python train.py --routed_scale=1.0 --balance_loss=0.0118 --init_std_router=0.035 --norm_eps=1e-06 --optimizer="muon_variant" --lr=0.0127 --beta1=0.93 --batch_tokens=131072 --train_tokens=769000000 --steps=5868 --dataset="wikipedia_en"
Below are experts of layer 7 (counted from 0) of a mixture-of-experts language model. Rows are named router (the router's row for the expert), gate (a neuron's input weights, with its number), up (a neuron's input weights, with its number) and show model dimensions 0-255. Each number is 128 + 32 x the weight over its row's rms, rounded and kept within 0 to 255.
Before each expert's rows: "comes after" lists some tokens at least twice as common just before its tokens as in all text. This comes from a sample of Wikipedia text that the model never trained on. Tokens count by the router's weight.

# expert 47
comes after: "\n", " Al", " two", " 6", " 2002", " three"
router [118 116  87  81 109  87 132 129 153 108 116 103 177  86 129  61 109 121  55  82  85 111  74 151 184 161 113 134 122 129 168 165  82 115  95 140 177 163 112 173 154  89 164 106 179 107  91  92 124 142 125 153 189 131  89 140 102  99  95 166 137 102  78 160 130 136 108 112 108 118 160  72 164 119 109 126 136 102 124 189 123 127 196 102 146 100  81 123 153 138 166 163  98 164 104 178  93 159 139 164 120 128 158  78 173 105  87 104 189 110  96 179 186 105 153 128 122 168 102 137 168  94 105  53 154  93  97 145 125 130 116 119 142 176 126  78 104 111  56 128 147 111 121  80 154 128 134  89  96 137 126 169 127 151 155 144 180 105 145 122 126 164 102  92 174 173  83 122 105 142  70 117  97  97  98 120 109 107 134 116 167 108  73 124 113 149 128 107 119 155 132  98 127 113 168 138 138  89 140 139 164  46  90 114  93 116 138 154 161 152 158 165 130  75 104 147 187 110  75 118 108 176 111  89 104  85 194  84  85 107 116 116 163 110 188 136 200 178 167 132 177 164 158 137 111 163 110 159 135 136 129  72 114 168 137 155]
gate0 [136 128 137 127 124  97 143 104 120  53  82 128 124 148 107  21 103 133 141  56  98 109 128 135 133 128 176 180 117 113 136 143  97 171 203 151 152 168  93 135 126 161  94 153 109 138 118 123  93 109 116 136 110 211 184 113 159 132  72 119  91 179 114 104  87 106 176 135  97  71 155 140 135 100 135 122 100 141 177  90  97  90 127 121 116 184 139 100 107 196  87  99 153 116 123 164 132 133 108 170 123  91 121 150 131  89 189 143 131  94 171 180 118 153 162 134 148 157 181  99 111 152 145 174 116 159 118 121 113  94 177 121  96 140 150 138  75 151 177  86 128 105 167 170 137  88 138 193 107 112  36 108  86 154 129 118 113  63 107 135 147 152 105 145 177 112 141 129 152 106 156 198 140  90 101 136 109 139 146 146 101 158 111 124 133 114 146  80 114 145 131  98 119  53 166 113 102 155 143  91 184 115  89  43 129 137 106 131  90 105 147 107 191 144 134 152 170 135 108 118 137 139 164  76 130 142  99 142 118 146 145 122 163 131 110 110  96 158 111  92 176  86 107 114  94  63 216 160 168 120  98 172 135 146  92 100]
up0 [ 98 117 146 182 153 166  92  98 187 201 168 201 104  60 161 186 113 135 134 141 197 111 153 135 123 155  58  56 140 147 105 139  76 100 101 153 122 179 112 146 149 109 130 119 182 157 165 148 170 108 114  90 156 149 150 120 103  93 147 121 135 126 105 180 116 123 116 135 183 179  83 122 162 128 106 108 149 125  90 123 213 116 119  99  98  79  67 141 126 104 124 163  89  89 182 133 104 116 141 120  95 135  98  71 107 171 155 104 145 163  61 129 184  87  95 176 105 104 109 140 132 132  91 196 137 121 144 158 166 137 123 124 127 108 114 103  86 137 107 125 106 119 139 112 107 129 108 118  89 114 167 185  91 113  88 100 141 155 127 123 111  92 164 121 178 113  84 144 133 156  81 100 110 144  61 176 132  94 138 107 176 149  96 147 137 171 144 132 102 163 148 169 171 178 139 140 125 131 158 138  99  98 148 155 126 124 148 124 137 150  96 141 139 101  86 170  82  84 182 123 101  58 146 141  97 125  92 144  74  99 102 125  79 158 150  78 144 126 154 140 100 159 109 102 185 176 140  77 159 133  32  77 104 138 124 131]
gate1 [137 109 153 135 170 192 126 139 113 116 157 140 170 126 102 106  92 153  77 129 142 159 124 110 141 224  84 131  56  83  92 147  69 159 119 141 139 155 169 152 100 114  97 119 163 147  68 113 210  95 133 161 144 189 140 115 177  89  73 146 162 110  63  68 149 132 151 130 111 127  85 158 122 141 118  89 154 132 147 105 138 101 133 171 130  87 114  99 104  90 169 164 149  59  78 127 167 124 166  92  89 133 128  98 104  94 143 143  86 122 110  94 159 158 120 143 136 112 127 104 141  99 161 116  89 212 140 147 141 123  66 151 161 176 124  70 116 125 106  70 177  86 117 149 154 233  62 144 100 174 108 128 170 166  86 114 113 122  83 153 121 193 146 113 123 167 122  84 127 164  81 174 124  71 119 119 125 152 150 131 133 129 141 143 140 125 113 150 177 122 146 162 123 163  87  77 120 134 135 104 164 137 129 115 102 168  89  75  71 141  91 100 146 143 129 146 122 152 142 122 140 152 141 147 117  87  87 156  71 171 119 127 132 165 108 138 188 120 112  93 130  87 162 154 118 197 132  88  85 164 140 173 109 133 126 100]
up1 [119 129 131 157 145 160  44 154  94 127 139 114 168  89 116 115  43 174 126 110  98 151 138 104 168 200 150 168  83 109 123 118 122 153  98 119 123 150 136 133  79 131  80 136 165 142  75 155 197 102 132 161 167 135 123 105 150 158  84 124 168  71 133 117 146 163 167 113  96 105 156 157 160 157 111 136 115  99 141 116 100 102 154 122 114  76 131  46 168 125 136 113 140 121 133 192 156 140 115 126 108 119 117 119  96 106 118 148 105 138 102 119 147 128 139 106 152 149 127 111 217 113 150 114 154 188 196 180 130 166  81 152 134 211  84 121 138 103  90 110 168 122 121 170 161 170 177 116  80 156  84 146 139  85  86 104 110 154 130  92 111 104  80 208 128 120 148 148 126 181 166 192 153  83  61  97 163 150 152  92 101 149 177 129 125 161 157 162 115 192  99  86 106 151 122  91 166 141  88  77 167 150 114 124 138 143  98  98 101 142 155 113 112 157  92 110 104 162  92 120 148 139 207 136 102 101 112 145  91  95 109  98 104 143  70 180 126 140 117  70 178 126 125 171 136 183 143 119 117 115  89 161 109 134  82  84]
gate2 [155 147 157 107  92  96 162 140 156 127 120 125  98 136  83 162 128  38 189  87 106 126 131 139 179  91 155 116 112 127 208 111 100 122 213 153 151 162 126 139 148 143 108 134 140 149 173 154 163  47 118 157 166 124 116 168  68  97 127 155 176  85 107 137 115 141  88 116 106 135 146 102 133 128 119  87 134 140 163 110 155 161 171 118 189 131  23  95  98  80  78 105 107 146 111 112 105 173 155 116  66 177 137 152 199  92 105 132 101 134  71 197 124 182 151 138 137 149 152 132 119 176 146 111 119 102 107 179  80 123 129 153  90 149 128 115 133 152 179 129 166 112 122  59 174 124 155 130 142  95 156 131 152  90 107  97  88 133 120 115 148  96 162 114  87 170 100  92 169 107 151 142 121  85 148 108 144 144 101 153 140 134 169 118 195 114 143 146  98 124 103  99 135 135 142 137 140 138 108 116  79 113 120  74  76 167  88 143 128 106 117 149  74 106 103 151 150 104 143 106 158 117 162 163  59  63 161 135 172 124 132  86  88 121 138 158 195 113  86 137 142 197  54 130 160 141 154 169  79 126 105 130 160 114 167 134]
up2 [152 179 131 124 174 110 167 134 136  79 106  99 134 119 135  85  91 224 191 212 142  97 145 144 120 168 123  41  88 158  65 162 164 130 126 158 152 109  72 136  66 141 140 125 180 143 148  92 126 156 136  60 142 124 140  67 129 184 133 108 127 131 116 125 129 115 119 144 132 110 133 108 145 173 121 125 148  95 106 176  93  86 124 126  65 133 113 131 146 103 137 181 165 152 102  86  97  87  70 116 123  39 142 106  92 114 159  82 136 116 116  87 105 112 145 159 118 150 147 124 103 113 116 126  84 121 135 129 136  88 155 137  90 204 145 106 130  56  55 164  71 100 201 117 106  88  99 136 126 137 110 110 138 198 159 130  97 178 118  97  94 107 113 109 139  69 184 100 119 144 121  70 155 128 121 158 149 163 173  95 152 116 113 109 135 106 130 150 141 111 160 111 112 104 145  99 121 169 161  70 142 143 166 125 183  34 118 138 151 152 112 143 156 133 104 143  53 148  66 133  71 139 152 108 171 149 135 138  73 137 179 154 110 141 143 141 102 144 109 126 108 110 121 105 159 177 132  94 159 150 118  98 131  96 109 140]
gate3 [144 134 120 138 153 183 102 141 115  88 144 156  67 171 104 190 138  97 162 107  74 137  86 150  94 133 118  91 127 144 140 142 105 127 148 142 156 158 172 103 130 113  93 134 130 171 159 132 142 122 163 108 152 111 129 114 193 118 140  76 132 141  29 155 164 103  89 111 133 133 190  92 152 105 142 106 124  72 112 123 116 115 130  81  95 126 105 141 180  80 121  64 157  98 137 106 120  91 117  67 121 173 128 170 152 129 193 121  97 145 163 189  95 109 131 126 107 152 125 182 118  85  96  68 202 162 185 130 115  98 163 176 133  93 170 127  82 147 186 147 140 137 121 104 153 157 160 136 118 140 137  90 190 114 134  79 172 137 175 138 108  80 140  77 115 129 118 136 153 112 144 149 172 173 149 131 127  92 109 148 131 147 148  90 124 135 128 208  86 137  55 125 133 139 127 143 133  97 164  26 150 108 102 191 162  53 117 141 155 141 148 126  78 158 150 141 156  68 132 180 108 143 144 121 134 131 160 187  70 117 125 127 161 168 153 119 119  80 150 154 142 106 122 140 138 139 151 160 111  79 183 127 135  89  89 204]
up3 [105  87 120 125 128 109 130  95  76 149  64  85 116 103 143  47 133 102 110 192 173 108 180 110  98 123 179 132 172 136  86  67  86 121  96 104 130  76 121 179 124 158 105 147 103 143 131 121 152 120 165 140 103  76 122 115 183 131  97 172 145 108 134 130 139 124  97 109 108 123 136 150 174 177 112 111 161 153 108 125 111 124 159 134 147 107 116 114 126 141 173 131  97 125 134 120 103 154  89 147  77 157 139 138 103  76  64 114 116 110 130 101 176 101 160 134 150  75 124 148 180 133  96 113  97 167  30 156 114 143 138 151 122 152 155 149 138 150 140  68 143  87  83 134  94  96 138 152 106 147 166 130 113  87 110 139 135 160 143  78 144 120 159 126 152 137 177 125 168 107  64 130 125 120 122 176 134 239 127 165 135 132 176 109 119 116 128 124 130 101  87 140 160  98 134 124 105 109 114 188  83 137 106  72 106 118 129  49 105 181 167 179 159  77 127 101  73 136 150 116 129  98  97 177 157  78  82 136 181 134 120  93 106  84 144 136 120  94 107 124  70  64 105 177 120 164 112  98 172 189 121 136 224 114 175  77]

# expert 21
comes after: " the", " |", " a", " was", " an", " and"
router [115  98  80  86 167 130 133 131 174  97 123 126 154 121 103 108 119 137  68  82 119 112  91 108 124 170 164 111 112 124 129 188  85 158  83 191 123 194 136 131 146  89  95 109 139 175 105  98 125 180  65 168 124  89 132 190 104  68 146 138 117 143 127 165 107  97 117 117  99 103 117  83 141 179 136  84 100 127 101 188 163 137 189  87 150 118  93  84 159 170 152 181  86 168 129 178 132 165  93 115 129  96 137  96 175  75 113 139 146 125  92 160 141 157 144  86 144 136  90 143 150 122 117  88 156 104 119 124 127 138  92 135 150 151 142 101 125 102 122 116 117 120 152  80 156 123 112  96 109  92 122 174 166 160 134 165 103 129 155 110 193 146  89  98 182 153  89 178 166 133 141 155  98 101 113 116 130 112  73 100 176  99 100 148  97 125 126  89 166 129 177  53 128 115 145 131  96  81 112 127 150  46  65 158  96 108 192 154 168 115 178 157  87  90 152 143 144  81  98 154 128 103  90 164 115 126 171  84  98 101  91 162 206 149 117 105 187 167 157 104 135 183 157 130 102 154 170 137  62 181  95  97 123 156 136 111]
gate0 [118 132 146 173  88 134 138 144 102 112 150  63 149 122 123  88 150 130 161 157  59 123 172 149 130  59 125 122 132 138  55 123  96 125 164  76 123 116 112  97 118 124 196  71 111 104 109 111 184 174  49 100 134 169 130 108 214 139 114 157 146 100 132 134  89 144 145 126 155 137 129 165 128  78 122 205 117  99 134  99 101 150 106 152 106  95 164 141 106 141  92  42 102  89 143  90 123 105 151 148 119 157 109  98 124 145  86 125  88 135 115 121 133 104 110 145  90 113 149 182 140 133 139 136 111 105 137  91 127 166 163 104 180 191 176  60 150 147 104 162  96 102 140 139 128 183 172 150 163 181 120 115 124 152 109 136  95 174 182 111 112 169 144 118 129  74 120 135  94 105 166 112  88 114 162 159  74 139  92 122 144  89  95  76 121 148 138 195 162 186 122 147  91 136 156 184 184  64  92 109 162 129 157 181 137 113 123 154 132 106 103  91 154 116 106 142 167 194  87 119 125 101  97 134  81 116 126 110 118 114  91 116 171 177 158 152 156 149  64 129 133 103 163 111 188 109  56 144 146 119 186  87 126 173 123 167]
up0 [122 157 145 113  82  94 108 100 148 182 178 183 105 148  79 140 183 147 125  83 125  83  96  94 105 129 125  84 128 143 179 100 212 109 142 191 180 157 134 133 144 150 119 213 193 154 137 125 114 123 139 119 103 147 116 184 107 145 144  97  95 117 153 173 159 139  72 107 142 133  90 101 142 154 127 118 145 131 139 139 130 133 160 167 156 154 129 102 103 105 136 157 202 156 134 146 105 123 130  99 120 126 162 169 119 140 124 163 110 150 172 127 176 155 162 128 103  92 105  85 122 122 187 120  73 116 105 116 105 125 106 165  68  95 104 162  49  81 136 111 177 149  80  88 125  99  92 167 142 150 145 143 155  75 113  82 120 138 108 116 125 146 146 130 102 158 137 181 171 169  90  89 107 143 104 101 109  89 123 175  95 144 157 169 190 141 136  46 123  60 124 134 115 117 154 137 146 152 107 128 161 144 127 194 151 174 185 120 121 114 109 145 127  46 203 119 141  89 115 156 116 185 131 175  79 127 106 152 147 139 159  88 111 106  71 156 122 147 194 140  67 135 142  95 138  96 156 144 129 173 113 103  49  85 141 140]
gate1 [122 128  81 148  90 132 176  99 108 133 211 124 154  80 184 158 107 196 169 153  49  89 183 154  93 115 130 118 102 111 104  76 106 138  96 156 114 111 176 127 140 105 137 184 133 191 106 117 116  67 130 108 192 172 172 121 138 130 156 190 120 136 133  98 159  73 103 146 137 102 153 127 157 165 110 141 114 107 127 127  67  76  73 119 124 178 126 127 187 109 124 148 125 143 145 104 107  46 127 122 118  60 110 115  75  87 152 138  96 128 143  70 151 139 114 124 148 133 132 151 214 107 143 121 103 106 201 136 121 101 106  84 152 109 107 131 161 135  90  37 112 109  98  88 147 151 111 102 141 118 107 130 138 125 124 171  98 104 139 110 130 108 113 115 117 122 104 116 166 110  77  98 211 131  97 180 153 101 158 157 159 124 154 155  79 180 187 168 128 166 167 113 148  90 121 136 122 157 137 158 162 119  87  79 113  93 139 125 109 109 181 103 158 159  98 153 111 111 153 173 140  82 174 133 174 170 126 124  99  76 138 153  76  74  87 183 135 121  74 114 145 156 104 169 109 153 142  95 183 119 138 121 125 137 110 114]
up1 [154  81 145 138 136 152 162 118 156 148 154 127 105 169 150 117  78  90 131  85 143 144 104 115 130 149 120 165  69  78  50 145 122 109 161 192 137 107 138 148  67 119 160 145  90 129  89 140  90 115 127 165 132 129 104  86 104 101 102 135 112 185 139 139 164 107  74 198 120  96 154 170 105 142 132 173 126 124 109 131 107 149 116 118 131 134 122 115 146 113 110 143  65 109 110  86 102  72  78 112 117 154 184 141 118 127 137 138 176 186 140  85 101 104 197 106 102 120 157 160 198 108 141 148  82  50 118 135 115  82 106 111 136 139  55 152  97  48 155 144 111 112 123  88 120 219  93  89 114 101 139 148 114 162 176 132 134 141 189  47  89 145  95 158 143 101  92 103 156 118 108 131 148  84 149 136 132 104 134 171 133 170 127 139 173 122 121 119  88  87 128 107 146 112 121 142 200  85 119 169  79 151  54  96 138 145 128 118  91  97 123 169 103 143 114 173 161 165 154  99 159 175  97 196 142 162  83 121 165  96 145 142 112 128 101 122 127 112 150 197 113 136 100  92 121 129 203 189 154 166 130 127  93  88 102  95]
gate2 [178 105 144  99 111 168 180 132 148 171 112 164 102 137  75  90 149 123 148  90 104 177 153 105 174  79  83  95 151 157  63  98  83 123 123 137  74  92 162 118 115  85 180 185  69 132 166 119 147 141 132 130 166 135 132  82 174 119 127 145 122 108 122 133 106 147 193  52 178 181 167 116 159 106  98  77 128  77 109 176 155 111 146 131 125 149 176 148 128 147  98 107 114 144  92 125 157 136 196 145 181 151 112 163 120 115 136 112  45 151 104 126  73  71 131 152 105 132 102 162  94 117  68 133 158 160 150 135 129 167 111 116 179 147 124 161 101 162 178 163 118  62 141  71  70 158 129 176 128 160 113 132 158 107  96 142  93 136 148 165 108  76 106 187  80 134 118 148 157  80  78 139 166 139 123 127 155  90 127 167 142 115 103 153 190 106  91 118 114 153 161  83  98  75 103 183  94  96 141  51 139  85 102  92 132 121  83 135  97 128 117 104 144 153  86 141 136  85 170 148  94  94 124 138 102 121 106 121 173 144 146 113 127 135 108 113 103 152 111 109 180 131  87 174 155 145 180 114 163  68 160 137 103 116 168 172]
up2 [143 108 152 108 106 127 113 122 154 105 139 142 134 124  52  95 146  92 156 153 140 126 145 167 115 116 135 178  82 107 130 168 148 106  77 146 155 138 146 113 181 148 130  95 115 151 136 125 133 142 109 128  92 132  81 123 113  75 153 198 119 200 123 104 112 110  81 190 124 140 104 100 110 119 173 117 195  91 124  92 131 100 121 152 163  55 137 128 177  57 163  91 123 138 100 144 108 129 102  97  99 125 110  64 148 156 126 180 160 140 136 158  88 162 138 139 171 130 115 163 149 117 139  40  90  91 152 112 119 145 129  91  66 142 138  93 102 162 100 170 103 149 103 163 178  91  83  75 130 165 131 123 195 139 101 106 108  79 158 146  94 139  68 124 108 106 145 156 157 119 142 168 155 164 129  87 123 163 155 157  87  96  98  80  50 153 130 176 125 146 100 153 149 112 172 157 157 121 136 201  82 115 159 157 133 144 162  82 179 144 156 125  69 102  98 130  92 125 106 108 162 119 146  82 125 129 158 144 166 147  99  84 116 135 212  64 119 115 146 104 162 161 176 118 104  65  98 131  35 161 157 108 157 138  98  89]
gate3 [135  99 126 137 103 168 198 137 156 104 135 167 105  78 169 197  90 143  65 131 110 100 131 136 209  91 108 142 121 151 162 104  98 133 134 116 137 147 143  93 181 101 127 151 109  76 117  94 146 109 133 142  94  89  82 105 123 127 137 153 153 117 134 153 180 125 153 109 105  68  87 107 148 184 159 138 126 123 127 176 147 102  77 133 130  78  95 133  98 115 112 122  81 147 118 125 140 118  91 176 129 153 137 171 113 152 105 140 152 100  95  99 113 133 114 150 185 192 108 153 143 112  32 138 110  96 175 154 181 109 138  99 118  88 152  89 106 113  95  64 121 137  96 115 129 147 152 120 157  73 151  82 148 178  66 122 141 122 104 149  71  95 147 109  94  89 157 164 160  87  91 127  76  71 163 158 185 182 188 235  91 189 109 125 172  70 120  74 143 106 142 178 169 123 157 129 105 128 166 159  56 125 103 113 107 124 185 156 134 170 123 116 149 172 108 121 164 106 138 112 157 161 125 158 102 120  97 118 100  84 129 122 109 165 130 137  97  91 112 167 126 122  87  96 144 112 149 146 169  63 123 146 150 162 139 178]
up3 [142 112 142 159  91 178 143  75 129 181 121  85 123 113 139 173 110 134 147 131 168 172 161 148 105 107  89 137 124 116  78 177  92 128 128 106 108  84 126 202 122 133 139 184 174 153 112 117  68 161 121 122 127  79  65 102 133  62 119  71  91 122  96 117  95 122 146 181 136 105 185  73 163 182 123  80 124 193  67 178 102 115 180 167 126 138 152 152  83 155  94 161  93 126 109 103 126 109 152 112 168 102 129 138 107 203 110 135 101  73 163 127  98 117  94 128 112 166 144 118 148 129 133 165  99  68  99 101  69 146 113 138 121 113 110 180 149 102 187  98  95 235 146 121 157  97 159 139 120 135 177 150 116 168 106 155 147 144 107 114 113 156 119  91 167 147  82 124 116 111 139 113 113 119 123 137  49  97 126 115  95  77 133 118 199 125  98 134 109 106 110 125 100 174  86 140 113 179 163  70 120 137 100 118 154 132 124  78 146 146 177 103 140  94  93 129 154 105  61 126 165 133 136 160 103 149 185 148 176 111  91 130 152 113  75 104 104 129 161 177  83  96  90 140 121 165 155 151 167 156 138  76 117 159 175 103]

# expert 35
comes after: " the", " a", " of", " and", " his", "al"
router [125 106  90 112 106 127 105 107 189  51 106 129 172 132  67  86 113  85  80 102 136 129 100 122 132 171 160 148 172 108 174 183  96 170 106 181 143 238 144 124 191 114 123 141 133 135 133  84 115 178 112 127 161  83  91 147 114  85 160 110 104 129  75 165 135  92 109  98 111 107 137  93 136 134 117  85  89 112 139 174 135 137 176  76 111 111  88  89 183 140 186 196  87 146 134 171 149 168  94  93 117 114 121 138 190 141  82 145 131 107  95 137  89 142 159 109 125 171  99 146 122  84  85  76 147  98 113 134 145 142  98 126 143 191 159 111 123  85 110  96 120  98 143 147 151 145 133 127  99  93 142 135 170 151 127 157 100 102 122  93 162 173 139  85 146 177  89 149 180 161 135 132 105  71  84 105 110 149 160  94 147 114  80 160  77 107 130 114 157 129 165  81 125  86 157 116  82 103 151 122 149  49 102 110  96  89 161 166 142 169 183 146 114  85 155 149 128  93 131 141 104 110 115 152 140  91 177  56  86 131 119 163 177 128 177 125 175 201 177 127 132 147 136 125 142 134 146 112  77 179 104  91  95 129 136 135]
gate0 [ 89 117 154 143 174 148 112  90 156  67 116 111  95 133 122  95  97 100 104 191 164  46 139 135 172  74 140 176 126  81  71 153 112 156 109 126 157 122 128 109 154 111 125 152 119 114 105  71  92 166 123 153 130 124 133 121 122 145 151 159 161 180 191 122 122 127 139 145 189 150 151  45 172 141 126 152 128  88 147 139  62  93 100 170 129 131  97 104 108 133  84 171  83 126 139  91 167 157 122 102 128  82 125 152 130 109 146 125 129  86 170  80 149  96 140 108 104  69 129 112 118 151 138  81 119 112  88 205 143  98 158 118 173 102 133 160 175 155  96 118 107  79 155 100 144 111 155  90 168 167 114 159 117 182 113 123  60 147 186 118  67 167 162 126 188 110 140 174  76  90  95 108 122 135 142  96 161 166 190 121 149 118 108 140 120  91 147 133 153 117 111 155 115 111 179 141 171 120 170 158  89 140 123  76  83 135  89 139 125 132 206  88 166  63 129 122 115 140 132  97 130 113  99 103 114 151 114 162 164  62 116 159  36 136  74 111 106 135 117  75 169 114 112 103 135  84 175 125 111 144 129 116 172 190 171 142]
up0 [ 89 159 191 121 156 112  82 159 148  91 120 164 165 151 104  96  84 105 121 165 114  52 139  81 154 133 144 121 104 112 123 134 123 179  70 157  90 100 148 202 100 131 146 147  82 163 153 159  84 102  91 154 172  61 177 119 147 119 135 133 165  89 183 139 139 182 128 134 173 176 214 139 162  85 117 143 190 148 119 155  65 134 105 163 196 173  10  81  72 149 135  68 185 138 128 172 125 102 147 134 127 104 165 147 100  84  74 172 133 137 131  92 168 106 128  96 127 147  90 142 158  93 112 116 101  74 129 137 152 155 178 103 158 117 145 161 125  63  75  98 150  96 135 130 158 113 176 119  91 111 103 115 109 133 101 140 161 117 112  87 139 143 144 110 153 162  95 145 157 134 173 145 119 154 150 148 128 194 171 143 171 127 140 186 154  94  92 134 135 125 144 122 151 112 120  95 123 116 159  58 151  78 118 130 128 128 130 121 129  79 129 122 136 117 131 153  94 122 195 150  80 156 107  80 152 131 142 191 129 106 147 137  93 121 104 117  95 110 109 137 149 144 103 105 151  91 140 169 177 161  96 126 124  73 147  97]
gate1 [ 58 111 136 198 129  91 112 141 132 128  86 117  64 167 209  90  99 123 112 152 166  77 141 162 104 143 155 152 137 154  63 138 137 161 123 157 155 132 113 110 137 159  87 177 107 144 162 175 134 143  68 157 133 168 104 112 106  94  78 116 162 125 126 117 121 194 121 139 129  96 139 171  98 148 123 145 140  43 159  63 130 124  97 111  91 168 109 142 118 122  99 144 165 122 173 151 106 123 109 184 202 109 151 108 104 106  99  71 141  93 129 119 138  78 122 127  89  88 143 116 160 146  93 121 120 143 108 104  85 194  80 105  74 169 143 147 147 121 175 163 157 119 135  75 160 112  98 188 109 124 183 114 154 111 133  79 165  79 102 147 132 132 143 104 120  74  86 138 106 111 123 160  42 146 127  76 133 104 122 133 119  85 166 144 153 101 185 205  91 124  80 141 136 109 152 148  90  74 163  87 120 136 130 148 140  47 144 133 134 111 153 119 147 142 164  50  91 139 145 109 134 141 113 216 120  98 127 166 161 144 142 136 117 134 117 229  91 104 106 157 159 158 117 130 137 139 148 154 142  83 132 123 134 156 133 132]
up1 [ 82 117 127 173 118 105 133 158 121 140  90  93  57 179 167 134 118 129 112 148 180 113 123 184 108 152 173 161 125 140  84 119 148 142  99 115 136  94 163 109 101 157 176 150 154 106 127 130 123 144 130 112 134 165 117 108 130 116  91  39 135  86 128  80 116 205 143  93 159 152 130 140  97 143 138 128 146  76 142 155 183 106 115 143  55 195 104 186 105 119 122 137 168 101 157 126 124 144 108 164 142 103 134 131 131  92  68  96 132  96  98 116 134 114 149 184 122 135 164 101 149 111  93  87 129 100  70  84  99 187 106 135 128 149  73 113  98 123 156 163 138 159 193 101 188 137 116 118 110 114 167 154 128 134 152  88 155  73  83 139 151 119  95  86 176  89 153 152 159 139 147 137  83 149 170  92 123 128  38 167 118  88 149 193 136 111 142 216 140  90  75  85  97 141 124 167 103  50 110 129 169 114 100 192 109  68 145 138 118  88 111 150 159 137 116  83 100  95 126  42  89 141 111 161 118  78 114 127 135 150 132 133 148 141 178 211 131 133 115 137 174 138 133 113 150 147 100  94 112 136  99 185 169 149 129 110]
gate2 [165 108 140 113  95 134 195 168 115 100 173  75 146 109 110 135 147 215 105 140 107 109 106 109  97  75 163 126 110  94 107 135 175 141 156  46 142 123 168 130  68  89 116 135 183 126 105 116 114 103 110 118 125 154 122 108 175 124  92 141 162 106 128 183 118  81 144 151 184 136  95 131 149 168 157 115  93 103 181 132 151 114 138  98 138  96 118 125 104 101 114 125 115 173 122 125 148 118 112  99 141 141 196 134 162  81 169 191 138 233 124 135 135 126 170  66 123 108 137 103 117 163  90 108  82 129 145  71 215 161 166 138  86 132 111  97 133 176 158 146 148 177 173 137 140 117  79 139 137 149 131 104 152 151  81  82 147  86 139 133 145 144 135  68  90 158  62 129 106 139 106 140 130  82 170 159 131 140 115 129 137 156 145 113 116 130 148 115 161 124  93 130 186 194  61 107 175 105 169 139 157 118  93 119 135  54 117 188  85 137 172 114 121 150  98 164 139 128 122 132 112  52 128 174 132 115 113 136 147 123 147 134  44 144 156 226  99 150 155 120  82 158  85 133 130 140 123 101 139 119 139  52 139 109 117 116]
up2 [ 92 100 162 124 136 111  84  98 149 159  91 106 140 149 115 155 141 121  68 101 137 109 205  79  99 146 118  97 175 125 137 129 136 124  82 110 139 164 140 105 161 167 223 144  89 130 153 160 135 146 143 101 153 126 136 124  62  75 136 113  97 119 139 151 127 131 162 172 117 195 156 123 124 115 121 128 162 134 121 161 140  77 149 132 127 134  77 147 150 162 119 129 160 186 161 163 130 149  82 150 119 178  86 164  69 142  69 108 122 117  82 120 147  82  65 166 116 140 145 107 145 118 166 152 164 164 128 158  87 133 109 127 158  96 172 135 135 149 107 101 153 121  88 168 109 177 157  86 146  83  92 130 100 166 208 149 110 186 130 120  57 127  86 160 144  90  81 112 121 152 194 109 122 118  90 121 105 101 106 126 196  78 137 144 144 176 101 153 155  90 153 144  87  94 125 103 142 135 110 133 113 150 133 181 140 172  94  54  92  99  98 165 154 137 187 126 114 159 174 100 146 188 161 116 129 140 134  99  64 136  95 100 206 192  88  87  74  59 148 136 144 165 168 125 166 122 124 174 159 102 182 148 120 121 126 140]
gate3 [ 65  96  92 104 159 125 100  98 101 109 130  91 155 120 105 146 116 192 117  61 157 178  89 184 128 103 195 153 104 153  69 119 103 132  87 117 181  82 103  92 113 144 186 113 107 104  61 164 148 136 101 124  96  67  94 129 139 125 142  84 121  96 171 121  78  95 108 156 164 120 144  80 125 100  99 173 124 137 166 156  98  79  89 122 167 100 136 159 118 103  90  65 143 145 184 116 159 164 138  92 108 126 115 174 127 123 113 121 107 142 103 139 126 156 124 109 115 141 176 143 122 139  55  95  99 198 109 157 164 155 136  99 201 135 136  87 190  84  81 140 141 141  84 119 124  86 144 137 108 171 186 132 112 132 164 208 155 129 137 154  68 183 134 113 123 158 151 145 166  54  98 138 125 143 125 128 153 103 161 130 102 188 137 180 181 123 165  49 148 133 148 140 143 151 171 158  98 125  83  77  76 132 123 168 126 107  76 108 153 190  93 150 111 131 169 131 171 139 145 144 151 134 127 107 113 124 133  85 120 127 128  97 197 110 103 125  77 147 170 112 111 101  94 132 142  91 129 172 162 151 140 111  87 149 130  75]
up3 [129 102 147 143  54 119 112  97 118 170 126  97  69 208 108 184 111 154 165 161 109 166 145 122 138 122  79  96 132 175  97 161 167 133  71 126 157 164 114 148 139 128  58 112 118 154  94 122 120 138 125 117 131 141  91 120 102 177 144 114 104 142 176 110 142  61  89 113 141 129 102  86 168 147 145  25 131 109 181 157 148 118 183 140 179  86 126 126 136 141  90 165 114 143  94 151 157 114 120 178 116 107 145 120  83 107 165 153  97 146 110 121  54 131 129 110 151 158 119 143 152 150  75 111 100 162 119 127 136 156 105  97 138  75  69 111 161 125 113 131 131 114 102 154 145 112 113 114  85 137 101  98  82  47 151  99 170 135 127 177 149 146 127 106 111 122 160 160 154 183 112 207 125 167 112 142 141 195 133 165 142 169 104  87 107 151 235 150 119 120 142 129 187 126 189 145 154  95 117 165  97 171 128 160 121 125 148 139 155  87 133 104 139 112  91 160 162 215  79  32 165 146 177 124  40  93 127 114 135 133 157 117 109 117 125 170 176 111 150 109 131 144 157 120 121 110 115 144 153 152 138 113 171 134 139 140]